Below are experts of layer 7 (counted from 0) of a mixture-of-experts language model. Rows are named router (the router's row for the expert), down (a neuron's output weights, with its number) and show model dimensions 0-255. Each number is 128 + 32 x the weight over its row's rms, rounded and kept within 0 to 255. Numbers have three digits each.
After each expert's rows: "raises" lists some tokens whose logits its average output raises strongly, later layers aside. This comes from a sample of Wikipedia text that the model never trained on.

# expert 49
router:103072130136126149169118117163138143088172093131131121174104099121135179132116082099152079162136206183163101086183162080160159155186079141117131130112148102129130117084111055117092156192125188168099098095176120135150092098122092110104065195120111127158109124111128083104148173170192186125075171176158154131156062169080164115159158162069118114079078130109158152162122130086121151087088152096117156101183191141141127082181130171173122095130137123156115080123083099089159097101113137135127233139130136096158084190058129118125103086138087170156147141175126103112132130117153178136124112103138107129132137118115093156141070135127151176159117126101180152115174107110121135170124148128102135096102146142105134116149103094162134111158106081139157137068082090174090113132155147
down0:181160085108157105156115165124117065144103139166070113103120109064106114109142122100047084136114125119135189135090129121127105167077172090127098210156182145111110135181175150136133140058062087112068113124134192134105130173116147142138122101136145141113091134110123154150086136142100113109157160210158134184109128151091107163102139107155124105152166103106138124147134106116099117135084088140151069119149222123137097143169126103163093136177122117122160104109152103119150136165150123151132082093084114095086143220187127187105069124155096080129165122122096156131116113057146120175205122077139118107092133143123123152094179085111146083088089165142094146155124114086096186139167157150140152116202127134138089118103158106155143168096158129103101111128087185124155098177129187
raises: "\n\n", " A", "\n", " The", " In ", " He"

# expert 135
router:080057127095118146205075143153107168147111114130144155212097116156080155091042065110132112120159183131154172125103133075147129188159126139103097171139122115130170136105125146104095078138093178185114113095119104110120145124128131131132088208068097158135117123112084121090142126165124135138119156172147131115137132175169171133137064140111122100098172147071122201149112150112136143122143144093141143170129167119199090147148111163166127146097082124145118144150095044114147136138172113194128131168112162113165083112092137145092121146080111163173103133133137126094123094074115152150133104090131119139127116114085195130143087095131137118165180126100136199087130086147137142243149117087187125142127174145114098082166130147131152143109089093187197105095124144100089118164150167
down0:119201177164152155086184181126118134174140128104133111099102078095139136099132153164181167149167129129125106110096149120130127157123109172111109176126107143123146095196150080076125087138132139135129152150177162119151138122122149136114206141174137114175159154181130167181107178147172095161137155136116092135158151087111057092148147215158136083116162075134091167160086141088155165091110137100113101130071168112162149147133084116104109086201172113103066114115188097131188155151156114065081102143118127124154204150160186156144120156130074169117158132124111184140139138137100139155128160037149127148092148134126125174118124147105189106158119144169148131125155122143151089141069148123123158111226116107130131176153155123110130106148133190122124067099160154162073171093156134
raises: "in", "al", "inc", "im", "ed", "us"

# expert 53
router:091083129107114123130097192150111146144107101150180162142111102136104184072081143142115084213143107121121110057117120101216138188152100161087124108125157140110126130118116126120106092110139217168119106106146087135127132131119091095115113142137149099140154124121074166060165161165140106073133143122153139153184144101119167086143113136122141126102124100143148153185135145094170194114086149104139104095130176102131099133081120134228112081082085125087124141126068081137186113127162157148210143124121185104149102124094125185133071134119112148195152101147114139100153143110149148164143136067123118176163138133092186195084093187087108135115133132120113133089196087170139128166122141109141181149104159153074083108150104138128201076147089080124162110151136109181104113126138099
down0:101126114093147102161165125104099148090145096119091123175140123165104167132112144130144130068075104194130086116112143118200128139135127204161098081128069131088132131143133127150084077164093124114161100136113148166148122129181081054154108127154125160145116085134076106193201176151134079174165132049152139166142141148128170161129170085115125125161174097117117127117144142126107110167126156155173119132129144116107167202097108119148134158155071106171099061113147155157121136139154072101153130116138138171149118111172117089131099150107088128176150144096128188212117084093184108118192127159101168108140172101074117151097192109172117103161130190179153126116194085131107115121102142169143131141106138123110114133178184086041091151134132146098213116167144164120093115133111114
raises: "-", "able", "v", "ate", "ens", "-d"

# expert 120
router:164050119066097127135096137163139141164116161129111139153099099119136167097074100086174040100103204169107152110126080100174136181137114174152128090114135093205089155141148138080109143140104162157129097111127099137087097096111105112174137196141138082162140136116157079062079118186219165103149137110135139125107074198154156148105129153127166089154161140139147116125075136101146126101104125119135142156113162182127135067157135126178110087175175101150165155135103086092163100127084140162147162118113111116148057127132075090136113048107083156136158115176156101151062105112154126158130139074124104093158143168143098182093093172116101137126144099084170164110155115181119156143119157106165138096103143183089115167147138096130143069123079146087152178106150108111153134159134149
down0:145105110090156084145182153139122139172132079116107085159214123152130114068146118119123144077100132130124092110192102135122141127152104120118174149158120121146098130092151091172192121141160166088155099179072129105155124115130148076124128081064173090078111134176193213147062115118156098136162183100128111038106133112164119150144107133147146169113151066114108166172150108154072112104173112178094113096180179167169094131102078158106121147137169134122099104137152104091154099134127105095101126102100198177068096161064096145132129151127127096108110068105123123123092096092066110118084106099146147088102139103158110108135104130174164132128156157155100112132175095154173075155120092140175187146109120095103130166130152132124174090189094096066128139095125124131153153173085175
raises: "el", "is", "az", "al", "y", "ri"

# expert 123
router:108084104098148146176091084155148139108160123116144127196128130121147133096125107103214087155153160201170149099147127117158128142204064153133141149125111140160134082108122063141076103153140167166080122049165102129137101135077058108096054156106086161129153127111142072138162164157145175075092176155123167114148099131080175132141143097122096161144127144134147141168108129123157127109105113101117133127177181146114130087136143130156110123104119155192120081083111110098172082093129167138177182170158113096204089113143109116134180094142081178118136101180134117086094150113130181136148088095108135135130167115089122148089113170122134162151127138131177141113138131107147125207097182085119156090097135120100082130134129088161140090153072021118168159101126099127072164108169095
down0:194027140133169143064109150083117126059151151089144116113130116177132125125130123135159187112219177086160095071151095138099116096118082112064095120167116150156112149133130145119173177110130131202114085145146188176161118104126071135155130090137108132178144125113095117105157125110115166118198130088134139161120153109100060096082126163095163099101076175147125136155121095072129129183166183115123128113040124077114090124132194075112133091130170165104125036107096134150110138128136101075085145086126183148127136134107102155146111104134168171148141140147125141118126105091140162137123121122088174104128103132080122157114111113114093127141071120145089158136094125093123075088121181174078071166104113080107127110138149127108165096173078109129089134133146123171163106147089178
raises: "\n\n", "\n", " The", " A", ":", " "

# expert 209
router:120104158105091126157030120154109159161133164138126143187129093142116102100101075063141101213159151105161139120143095082198180157133131167104091085155127111114128107063121112138107128082119173194100121140168096124128121126109146150108118167123089149166107117100119098051162159116176149085154177116084161120178103166080152121162124102143127121160107126103187186151088108134075142157142134086102132127100171171165137149116073115173129080103112164196126151079101126068140107098121143189160175192150151104133145135062065175107133119156130171108126129154189078083105110127160113179127097107161130083202079139106160178153117081144109130129119144161134125100149084114095151166163147125148154137143150184112103093118088124142109064121068096104131109099105095150148156100165146
down0:110069143113126176147133103131136113088170071044119113158123124147148076141115124145125096106094105127119163068145079118125098137125178162127084147098141155126108115092065120122052145122126146169118129164128091129107134150161105114118120107134192094158088150113182188076155125065118145158120087104131130113087118137069158137149156072145110085112097103116075100120153178164036115130161095150140091114157131163155219159121146181106154159156149053132152134106191187121168142155140114111144134161189165122100119169138135132193102086135145108082017112141149108115146143165081172133138095124095104132094107175116132166088137118145086142116157102156162127148077100092151119166132144074112111150168058156094160168122076132170111117119136078089114177152136183111169166133092145
raises: "f", "le", "j", "b", "in", "z"

# expert 138
router:101095151111144087138130161158161188124097124110163118120127151120123161101106085084156050159135145197143158127145124111168169130194149141127141096098125158156131109153151112058095125161106148145074078125160102145103131125166128131146127182151089145140129125124143132066124138148194165133175123171165176113123139184117128130177153135159202083098065139102110113131108134139152120136114158113112183183143211148098087158167106170195130066175091050157154143159090080088123083106155147169168181116143140121182106131110097177169134120133092189148142131198138137131137102134116140190125093082123089108151140173137078171094087154128112151125183151126175153060132132127135115172093116086154171105136131157066104120131166093121123030091071114117168119093104130118143150162101113
down0:131121119216145133101150112179144149104120148142099103127119104101141116125155126178196118163102098103182083153078132111124166133112102236183125147099070077166167196169127174102127144082147161133207100124137191146146165166101108107105114181214133116118134079077115140108160092174159150179111085041123113158186128126146128132108136126104083114105105122144165161083175148128095128071117083181091141117134122095180134129163201133113137137119116159133079133172095175108144112075125100120119107145102109060182092112106101131166200139062157107123144171132143114095152129130107168079106121105108127141160074126142150174114110089113064099091071101143108121134132185132142117122141110138152136137116108117139143126179147170092089109147147143156111179101107102089162119162080112
raises: "b", "bo", "in", "ing", "r", "z"

# expert 240
router:082063148091095163107108127197149176138125153155155110136171123154138180108102076087156097091129163162147158173141077080146107105158114158122093126078146092167166089103083084036106089133118137135112123096148087155140126174106104093104101167159100147179098121121132127126125123138170154107149157200132161118147069173109133132129171145045123129108107134105136144157142135116120179086153133102076116102147098176098103136192114162159046121154122115128121099135066080103115096084136142153147206088125123063147113142061123130168126072111095172098166110200198099129133115122115115222129084106137197081148138166097131159167096140114136177084152115088178133122125116160088131152127083133175152109097155180087131148166134074110122094128122109108167151112127092146145126104125133
down0:123119105112122058163155137141131084105153115132198150128081175111112207113178131119085157145122089148171173136158139095195154134152060165114138107108120101112066122121165134183161183142202121126151140129177161118086175086135105159108169132150120138126105138126124191119137136134108098133177153125067128136107127163138108157171119073125164084107178076080142137081139122076115150116096145156133088104160107153113149177169138149106163078060108040143157086157184132125177093101110152131134117089148129178126160058149100182157166164031150129066156087113091153153156103128147134121159194175128055099102079131134148116165124086156154126123151132116116157135156138126100101093158163136160141085135121097123162166138170146088108130090122120175129116097121182096079101123184104
raises: " and", ", ", ",", ", and", " (", " in the"

# expert 223
router:154120143075114123161105108136095116150107135118135116185156119130123129098117109113092069102132169168116138125115114148156109114204074154126130126097114148136177166152120073114109115156100144146139166106151128105082116138114087122102098183155125131162076128150153104160185145115138145134107152155117140110164083175143122138139076157080172159133138115064128172170079173069116134144153117098090111184120127101121092089154110111143109077083149147131081069049092105091133092082165196172116129115134120075142078130084083129209154117122110153133143131180121164142143161166126196165095140117114096157141139111138092172050095133155099167137126116132154174110172086144092097156071159130132185059103147127087123110136080074159090040131042102108170155148112110131101203171187107
down0:134150138080107091175091128144126086120109081089124132133149152125138075167151155103120118159160151118089102152087142102144185172071099110086128134184151158106174217173192089151133152140077106127150133178087117082089101157123196095069107063125150107111159124185123120095143132111105199125140110112196145172096127131157118156164085130151142176134155152134156196125100142182143163124141100096095077170137091111210170098172109121125190140123132147089086106118114074177091097147155113122193140085082114123147112140154087155157127167118168134101130142131113098185152114080169102068108113050128111159151161077115143097143128097141158091150140125132099128078160119068128109064106107170162115063166157160110090151114109114157120120124125161135168133132148179138154149065167100
raises: "–", "te", "t", "st", " y", "ac"

# expert 122
router:081157172114099129120122107181151170141192120128203137117134150081115182109104092072153080121140125158178125099138142082165129151210127165122136162055128125119122099102102095098112074113136169135121121139209143160065111140181086110106075129147145163174129119108121096101120141234159122078158108139175167157165112146107142116100136125102116142125169114114142133186078149079145110099116143111131157104159164111132103148200142183193083113163110136154142128153103094087154061138169140162173157082131129062184103124059095161097125070122085144121158152160122145125162133151111175138105091092108160125165129081088180191105111119131096175093163124109167115131156121194159114136078127094134147106115103114107112112152154111101213060139109150114114112115102132165109139151173128
down0:120202144151135145192146084139128107089095124150095134139126115124161145133147117133169125158159142123161156132115131174148154078161147129158126100164135112127110093123134105138105122101138048113109168133155145120116118075153127110113135134161173062089175129068094058137127126144157116154137137084181102108154124105077175129091160148082127135164137195141110156165191134082132171166134144116108150061160110093157103094104109126109105128187124147135213130171146093136191145133140204097161127163089093134053123144102132137121138086078097099086159172074156158160173157101122080150175105123106129157108126129123122126119222149083110054146149158164131092165075102166124080108091163145139159183141130145163166129068073115103076089160181132187121072172149184139112130071100124
raises: "ing", "ed", "ing the", "ing ", "ations", "ing a"

# expert 8
router:119074129039133101160085099160137152164150119143133136154109169166108160122105096089171076168140158207082151149140063104169156138174075152100141124113132113153066122103112128035111168119077102175084108118195128114120065131081123164103130175124108153175132129119076098071126155141171156121175128146105132128157112201078092143121073114120154093091096156105115159165123140114186158144120119107089181140131142135136081094168069132174152088074061113166124150110137109090142113118125119162157158113128114084135069183115118155146111136117078180133131105217124098106082083082149157127154122080105110111087137126082117137126121116125128181127135130124193142075142100162124159167109072085126156086082115163077118123113119090144134122111079057144170116148120108099090154109126130
down0:167163125165121089110106103125100125136107125135093158105165162136121124133145108121091143114110052212100140056143130130146128200128116172123091051118172122108137087117130131136134123134090112122164168105062165097135098154170109200082136130144102141078164123171112143138127135162119102119115095149085149117115140118173081127125092109137153128161130098140105118113188154134111087125087133140115125121105116107125159085067080137163091114104138076101041061216114168149140112101141147138117110115165072127095171067174085121137097159080145188110132129095157078073150099160163085146121195140097131097076130101139096133156127116138076100132188082169071195132150074140184055133116114142148125086083129071118135123079147081138152158074121101138129120051105170143122101134077095
raises: "ure.", "ure", "ule", "els.", "avier"

# expert 246
router:141111151088126121155103132145087146144115174144124129166122155117167128094156118088112115149169162174131103140116129056198150125184137153109075165131158146136141114081121113118107087101089117145114105114147131107156129111148060112054123159116068095132134135128125123093145160152148119105120162127161156181195061190125138103129110102180131120157142107044152136237144112124156140123167162137071080202142169165145099096145135136166073126142069135178092138127051139070186125111113148121148128148149164148134064133087079122145132132135140138190140149126152077094178110166102164178146128086106143133141114135146091186151131148140108138128145114131110113109155106076097156199132167129157163083115132202100070147109104081112161094144033090169141150126050122117100123088165125
down0:063118089162053160150148076079139075134156132113095127124109117099098119131151178197106143128128153117173123097115116111109135098141084110097086114145143138075126097170115123177097177104104174121111147148134115191135057140086117194131120191180099114150099164150105095212082144127124142116169125171088116115058090182125095185129112081183148142118168184104155174070105081162098133164150068107140137133089101149159117138156130117162172110141137204122136194113165121085155072111141151143062149113175089063171108126146094137122133135126082132154108108052142075128089085114164084164153129109126108133101057150099134148100144175133159208149111152112141113137106108095158102138147072088109150141146161122112153100120149127142098081119140118114123090115159179127156105154105179
raises: "es of the", "uct", "ic", "ly.", "es,", "ac"

# expert 243
router:097084167055127081143140103181143147104140072101154162176114103119160148116110107091084101119197149132114140125113116112147134125148087138185126103082153097150130080156114116074091081155100163110127104146173120121095119083150085146122096200127103138135124133069096080119114097175153115106101177147092152146193108145117163079166137130059166105104117084142140151187161116157157089075158109134077097159166184118167136084145160127144050127145118149131106136145145106057156152086140118134146182120173099091162056170134091094115088106142120159125146128139141120039090173177101136165082122118101100106113097076127165160105089117138096092133148150106117164110171103109145117141089112068106162077042136126043115186139105115101116081150157105133145116075120123173125119068119112
down0:128087090129060161116159125091126107135108093175103194188130112119110147156093103116131158128149175066181114179185136162122094111094128119150085084108183147129157087084140108156110120156078156115143152142172059081138135099098098103104131123107110118148172118108097136111142179132103098110171132111166183099138162160120160181158108166144063137093106155114134137046165190130120128128096098117122088140102164168138161114186064137108141148139167133113158089181104086107141158080105173166121103049140156138098129177135079136094096160165098152177122076082188103092189175110146097161141150085149059070095147129110126153034154114118124192169062133114137144142169133104158119080143120119148128096133139093111155160139114109117101124171140078150191127112106069124141143131145128
raises: "ung", "ib", "ing,", "ing and", "it", "ing"

# expert 234
router:103134158079133168135086130193179164140139120109133120148082126138129198089161094049168072182151138137095156160109106089148148157105087125140127088143150146141092132096101085083062104137101184148113079076140071087125123159155160143147114142117120162086132128109110125136131205136148125082131159151167190078146096193134147109141127202117110094153093081082065168152116122140130127077109093078123147115123119157123124137198132225155143119161114160156054136112073079063110087151184141158090158146116127118130122130106124105167101136157102200150115126178150095121129123114124129164079119117111135111141157161154119158147092154146155179125087126132174160113179100174120127165099071132113141121069202187065153161063132116141119090101107117135169108088132116133116083112138142
down0:136165120149070116158150163104150150154162190154099111143126101137167091163153158079109148192133124159115124180042087156155085174175142132147118141116138192123200136068152069177055129076153052147174134115107150225097131110086148163094106100134169134126115153232154101113115185118169164083136138141141115087134137167107119105132130109108143096085131139182135146178177127091144152109096145124133137105123123112150104161146126121144078151129149162152101115137099163124076148052194068124136112106106095202122150188121122117111139160134134097131168138147068103127136152081104114141099127109141124081098139130094144180101112161177168156160112084157155119143144169140131112134115149089043151152119133132123129090173166155171099120121096074124142067143103100146087144094093150
raises: ", and", " in the", ".", ", a", ",", ", with"

# expert 187
router:101075155075089187087093110184174134164174110125133103194084153145093157122110126039166090142125206189123166158148091114146136123175086143091098155108118125174102125159074101054054132153146125190133068110225121120183120127076110133121094175140063167192115126104126108097175101129131123093134148151108140101166104165157133100140103118138140118151096086084126105132134170110135145125162119087114158152166162111134068111204141167159118081172148130138124122127182123109142099103129114129132141109166083090156084158079057158115110157144122159104124170184132114147144149111121132152137113124155093053116106148111106147096131150097140181148146143113147150076124092136160120121096078099154149086105148130086139171149137087181112095205130096114173138116082151133145128170138084
down0:126105093086155134090154096121119169082144108086176113172099140072130163094120116146149112187158115073094124132136098150110197109151091091108155170137133114126144184096124092166158197106117099113152116129169071129101116170191151180113109155108186127143133124050100183123124083157085167079134148108079099174150113156136091082159096230159116097082117126101163133137153115045116156084114139134171060093103131136076139104085125120115114133146113136147161130072098180083144163090114114130124095119119139113117169166120185129160133085084129059148124117090183151125125089179152139130127201130101095128104140115107165153041092129124077142157099128097113108136104162127098121089112102151081105115130148137159117119072095112128158159158114083160145145108242128145110124116173130
raises: "-", " and", "–", "b", "n", " to"

# expert 199
router:097055127077129101156154102176150139162138128093170141121099139120144144158099086075162004162104160198133148098139128104202116148196088158130136154071142145193124128118082089115108126142086140165136085121178125101112140119116113145095113146102085122204098127147126149071147095155194169130118124146123148087124143211088147104136141125078157149126121122155160151174102140134152139109143147089120176157092187143140127106139108124175100067114112089118116148159056074077121109131116152181185150143144119080138080149085121190133137157150118174168146129154123103079094087110147148196126093093136108111106152129120110140108131124161136162153166132113149189114174095124138165155073103093165159111077140165065112126114147105169178049112077097137133120063117137147097123155140138
down0:126136126119130139117131132159148159107123126171170080170114061064149220100098135151119090163152127065099130134121101144186080169096098119166041090184109096068127092163144077027119141125106091159114125118130141110140100081110112173150095147148097202134085119037119167158111107151171161120118188182108112092111084134142120071107128139157135109136112179102079183142181136104130120104161155152079127156106113127163167083151127119124127161128139142128135174086158085095078146142168117067090116125165064151166086129125177168128100113142116100055171071173091103134110141117135149085090128171174199140176108121143131121121136122126134094166129115186089140096139180144097090126145128107159109153174106136099144109108116120145104131177161104118122199119118117125140091099087145
raises: "í", "iz", "io", "ew"

# expert 221
router:143027143134160176174105121177149156082194089135150138186107103137149151107102077098174075143158194201168134106158160104127171142193090126127123141105166115131131110107132055129081132149147190156126083105190102176125086128129087150087094163126117160150147137134104117129139151184173199088123150128114169141160086153087156130094156149093115083087096133100148106193114138050115130098125148104128148121169168151123131094163132165176153130147155166180106065099100088088131110126101132128129204127135128095155095162067134110151083097127109163131155115163131092105148134126132167133115097125153093115127154135099086148131115130119121182165103087096179150111183100113130136163110188107102160108104126164105123135146099110176123094172064031134142140093089099173066137141121132
down0:050083176116083103104123105151120181117156123126155099130132149127120143198127179167121115151104062154189090125160133075084134168151119113132094097136142111155106130072058129174074155150100103133148140150090087133100154161157148146072123127067130120133143085140101153111161052100143079146144135126121159117187118148190087165060135128131087147170167119137204114112135158118105141120112062177153185190071066183107086136136113126180132142115180099135159142159129161160055129132096124140098107138157138099155168140117125137158112133134141155122097120106121092131131100154164117195094116158123094126087064149164080177120163205121087112105123124091148083115119122048126079085129115073105111118066156163136151089084100126119115147107140099113100052130097146110127191134131134
raises: "\n\n", " In ", " The", "\n", " However,", " However"

# expert 99
router:159104108090107151121188086134109174158130075143184144166104130095107183120076082087172061128119157122143131129117074090216160174182072083129131121142124076177133150087085080148084107146108146137097142142155106096155090119141099109140090174161091135184114120140088106116112161154132119021160113111102154157177079198083119100159092170107093112121118130112147155119136116101137152149166104114079125122140133150121092160203130166181126069073128143179072156117126102136126108166129114148105163152101109073152082147099128167126111107096134206144104181157128131115153101082134124134171104145159114110085150097156111161116111043157143179121109120082178138111182080124106186147133165100110188115120150153097097177162092159133115139144098083162134140118123125158094113145150071
down0:095098152114158137191118173111091146113121073191155141161112148098167107107113154162148173143145154122100151122133087171177132123100104124114116098126077104162139136124154100050127101138144109093070088111106147165122139105087192169145140112113130168144056166220104123103168160161105071174146143129092124154170174156153137096181116111150061142146110133138098080131128159102101183102135094169169087174122150091053053162100142147118131107136108062105114150110132133178109121175111090067103093104140173094116172133124141144124159089040171136123118110068130127165122088160121092147161099150106118210143094085183108190171123130099098138101121120141141126145126165096094118089088109173123133073103071131153091130136047134073130135130178099102141142102144109137151084103110105
raises: " before", " before the", " then", " the", " after", " present"

# expert 27
router:082108137099111178106118112163163180135125132123146088128130120130156125113130101082194078135116176143195112152121094100137123096144121151145113091113165115106109082099138069096055094149120184140125108095150098120104075152126111093170086196133127150122103127112154110121145158143165136097160181179160191131160056208115152140066108211104158125136073089069128169141138138156114160110081157118092097109121130190120129125189134165147092156139137098149130118142043119083145102065140134153148220138146167075125110137087117135166124093157122186105158163160144113133164124100137140216106113109151144080188137168158097185149058149122153185116128184101155140133144086169121134194111098096152149111120105143113165140082117095108158085127119107129151134115131060106153120144161108
down0:156117150172197128124179088155147120113134107082153142168123130106133142212147047065159061117172168189157120150150099201135102118132100092116128118160116152082154063127153126157150133147088104114114088152125163154111153095108149137107139089204115142104143138096090135135138103147055081125154126120168111106145126122182122159090174098140121190183068108170187105121135093098138154164149150082132076055086135192085113151127178206162143141088138110124114101182146166131106108152107103151162149134147146145132129142166123083143111145120096157089139148136140146157139106169156130159107135120138164130134150164087064101174089138178128112080179147114129153112151043139132161219048089110113136142156128094086135123176148147117162074067103079139122112103133120133138111092121119
raises: " in", " and", ",", " on", " for", " by"

# expert 176
router:134084172075152136145122150115121174155163123158178060110127060147088144118149107078172044148156187101137129107134140152212163154163141162093121099143161089094114120110135060110139138141159148204170065122161114096132118111151083154159090183136121133110149124090101158103131110232195181111102157171175221128124083177125120125165159162135166119100104129093136224151116091102153152099086115117097137155127163180095122138126152182181144137157127087185145120163112087085167134126150155122164162156141095078172123095157139148155128106141131151150116134134091085086142169118136109158129125042105139096160141156148136191123060150095135179141165123116141154140146115108092131120113107077160136130101183162092173135121148151151128116171124094158128123104110108165143101125127099
down0:173105102172122111137143139096077110146135103145208129149119106149166121151110143134137085111135081090102154165169141072116201113109108164152175093143139123125168096183141156102101086172085147134074135145103142131077179135103133126121165093148143118137119101094103160103143099179115149131097104120190126149135077148115171128158121146122154086104136126174088069137135086175173129168104149157110076099152138137192085179138108096130114133145136144187149105162096088119168198112083134108101163116065129128127136085175114132141071148157111205147137058165109140132075137155092137159100152095031073135218159065149114089144141161128144097090172130131142150099131104148101180157119140179111079131074207113115165136192109106155085153072150140184113145171130112098120120104149114
raises: "ach", "'s", " to", "ost", " in", "te"

# expert 92
router:133083183109116130168121106145118154164078118075154218156158093146111175073124107063132088195199166147144124084108115066121125136111147148121119133112157093107160122134137076099118102126104131172085118132153095119101123129126086124135113179109071149119115123112067079093122179111189183154115185169142145127121071177122200174167124137127130138150125155117111196123138129109112134142126120109060145197114173159131131119119125162171141078086127153147109156095067126103135111124158156159139191197139180120156104116150181140140137108107089180142073121176130124092125165133172220151126108108058133146176096136127121152084123102150108206172117138131160139144129106121141184142145138122149211141141170207123146091103076073127127104142105106127109140134126065177139137105136116
down0:169133114101110112067111197125104100095135098149142119159129124121115181185174113079111112175100076156125165138102138119119183150114120101120153088115076153093099179145125184114098140096099128141185117127200160154141108176110142189131124159127109143111104137079133084207100136189133122080083093135123151143119113091183179136104133145114149095131117126085201140148196095172078078142111067158088148113084156108188151065111135066129171121127130158114169145138108122187123192094174141134143100107058130156155117114154111162071098150136099093137204104114098125101184077136092120111126126138134162104141184155137151152132172062104142065157116092116104183087122106101119090083137086104129114126138158103111135126101105150135178172143133180111103163114101196176125129076169133
raises: "st", "p", "li", " &", "i", "rol"

# expert 90
router:055081140090110163155047172157148115171187137127149120127107159124142134127130105089128113171125176135118145176172124123140139171149156125081135162112158154143124081162128100052081118150118154183100115101191086120144126157127156175131113198139101095213090127115096112046156152153179119124128152156123126098184096139149166119148103144106132088121078122084091113153105185108160141118158146094141162146163142138104172105180074130132133053164120133106138133112120114098179056041104131126169145141141059128146063152126131134145114116097100159170112104183151115116091110087117144140137114098096098069141128078106083149075104137114164182118145143163162132068130056108123169161113095079152135123091177173098129132174131127131196122174116103175083148133088106074118116128135086
down0:080187163120107146043119086121142157145125128167134198104108148117183117210164101128107144115147079154076149119097106118108119094107154110123148116114146151119185115144181143129136105119112097107164123093089149100159148203138156115146113122089079146163153155119170150220072138165136053157114133121155071152181095090115165138139110146184162201152104156116157160124109157089159108194157093138156096117146093122114060130116171119123138115131136093072122136128117110154099175139152085170131121140051141117159151098122149098110152107134106177120168095122173121154090110135118153142067152125118102094125174124195149066128127099137125085174144127173133143163086157079161101096176151098089163140131202154200134076179148145153062170141161142124144133163148157083137100069122111
raises: "orders", "/", "elling", " of H"

# expert 156
router:119124175104071154146103064166160166183147106122162119210152128151140125097104150147125090150123169147145099142127090087144147143157115194134159101121151121116170141082130075079134069099109121113169114125164101115069099173140085096088075150154109154197156123088125074094155191135161148094147163146153143134158130134107173105175112140086152146127132095129131149111143153143149138108081182085098117104133127168095117063203140142133148140155085102120135129097072111123182113165091204179134183098121153088180097132059120131153120097096143154122143090135101037079154154096115162137083114103160172071160099145151105182095032129131113122121094104072147124139149106123098128212171098083123169133101129187135127103124143090121146081177133112148146176122100099125132157120155101
down0:120145048105142133080086083162105110133143110099115167083085150104129164104127157137101112124092153066074102164116141131083155156080060111116096120088107158127126088132146115165108117118125141136071173168124158111126177140114140139136127128126084064122115155146175127138158093105133157135077169074137065084120124127133132114120111148104117100093121147134130122186127142110146134083139128114171096130162108161111160135117123177094088124115205186134093166156071125113071089193137157093119104111102152118166122187092148042097143165091121051129147181123149184131047130118129140169201174068145105158090112115164145099102138160157103158136152067216084132197128152122144104140088125153124096117150145141168188172147131127110068166120149089101184094149094126183140091171132104
raises: "\n", "\n\n", " in", " to", "===", ","

# expert 140
router:109084154087097184120124125194105117199135147140097116127096111126103135170086128058195118178102190147180149152086109112156153170144115142114114118115146143119114083140073106105092104157130129181110043101173077138175092092097144139080067186115071189183115118128130099066170130192154131089142141143107120147154094133161160159132110132075161169154068129097116158180156143110162179081169125111156052116107127103129125029196089153127138095132158167066107129086153106115127061100124141133119164134129071080171090141115122120109071111113107167121102119158176123124104118110098139126172139096111118080130088121137108142078098140081103179150137153145180168096168095136146165125157149167111157083110157152091142129116106125154137129195117116089127177101114147122151142140129138
down0:150164111114143200110071152068145113095112112084130095127120059135075097157117163079156048212103121105156158165188137138136063153149100130152073144164121153063139144210075121154136158105128095087141133116134095122123095161171121120109139093119107168124122110128120152117169082118105164132149108097144077139174130125163095092090140147108145167086086154123129113089108126126166119126138145143127175162107058151113137108091175107143117120091125145178117142154135095147130119118156136076090143084134102115153110101163122139115154219108162178140115111132104089141149180168163111126078102150132138118137143064098174136092176090175164121116131100115120178153106060164108090172103118152097098170121160111137114130109091121083070134110024065152151142064077071116168124161097177
raises: "-", "Y", ":", " and", " (", " record"

# expert 81
router:079090131085062146120106173129159211090104065130123083186114134095133138153073102104196078109120146136139100093142159061132166148140123147099149170104125065151107130137109089111093091197137185157139089153159134118148058105121119118092046207162080111136128108085148119113127159134160144114128132189137137134168122181106119092108082133117129086146084111073179117157084134113148161100115141105093147175117144156091125159165091143128098083137106099114121150142160143118140124145104106134148138181154146127102134142110135175160166110161100197138135128141149056142066144095147140165111162071140092079161204119132087155123065078121119135163117140117094199129173095195112181124124096156170182080074139174139116171168163138123106105163108124096156113121089132156142137106119082
down0:160100069130095089179120105116158139155126141073109120146056150163110089151157131119104066088127124099111172117108134152125138159118119108132070176134134093088177157172140130158099127204057134145145138121152169093137095113103133151088096106171161119128178135146171183073222096105136161144149118108100106128076122125083091153116120127080147134156148100104120065093129142101139117089115144138105079151137111121134153085123171131167124096055163165094102171140098148069138117143099103177145161148130162032160105183146160159135113204082142145160106106107113125139073193096120151115155131130116142077162136083167147124059125124150114087118126167095179190130088122165090153175187091093118106124108096150140104179127111168105132152096163116138084161147093155063130168130186179
raises: "ales", "uff", "av", "ale", "ix", "ax"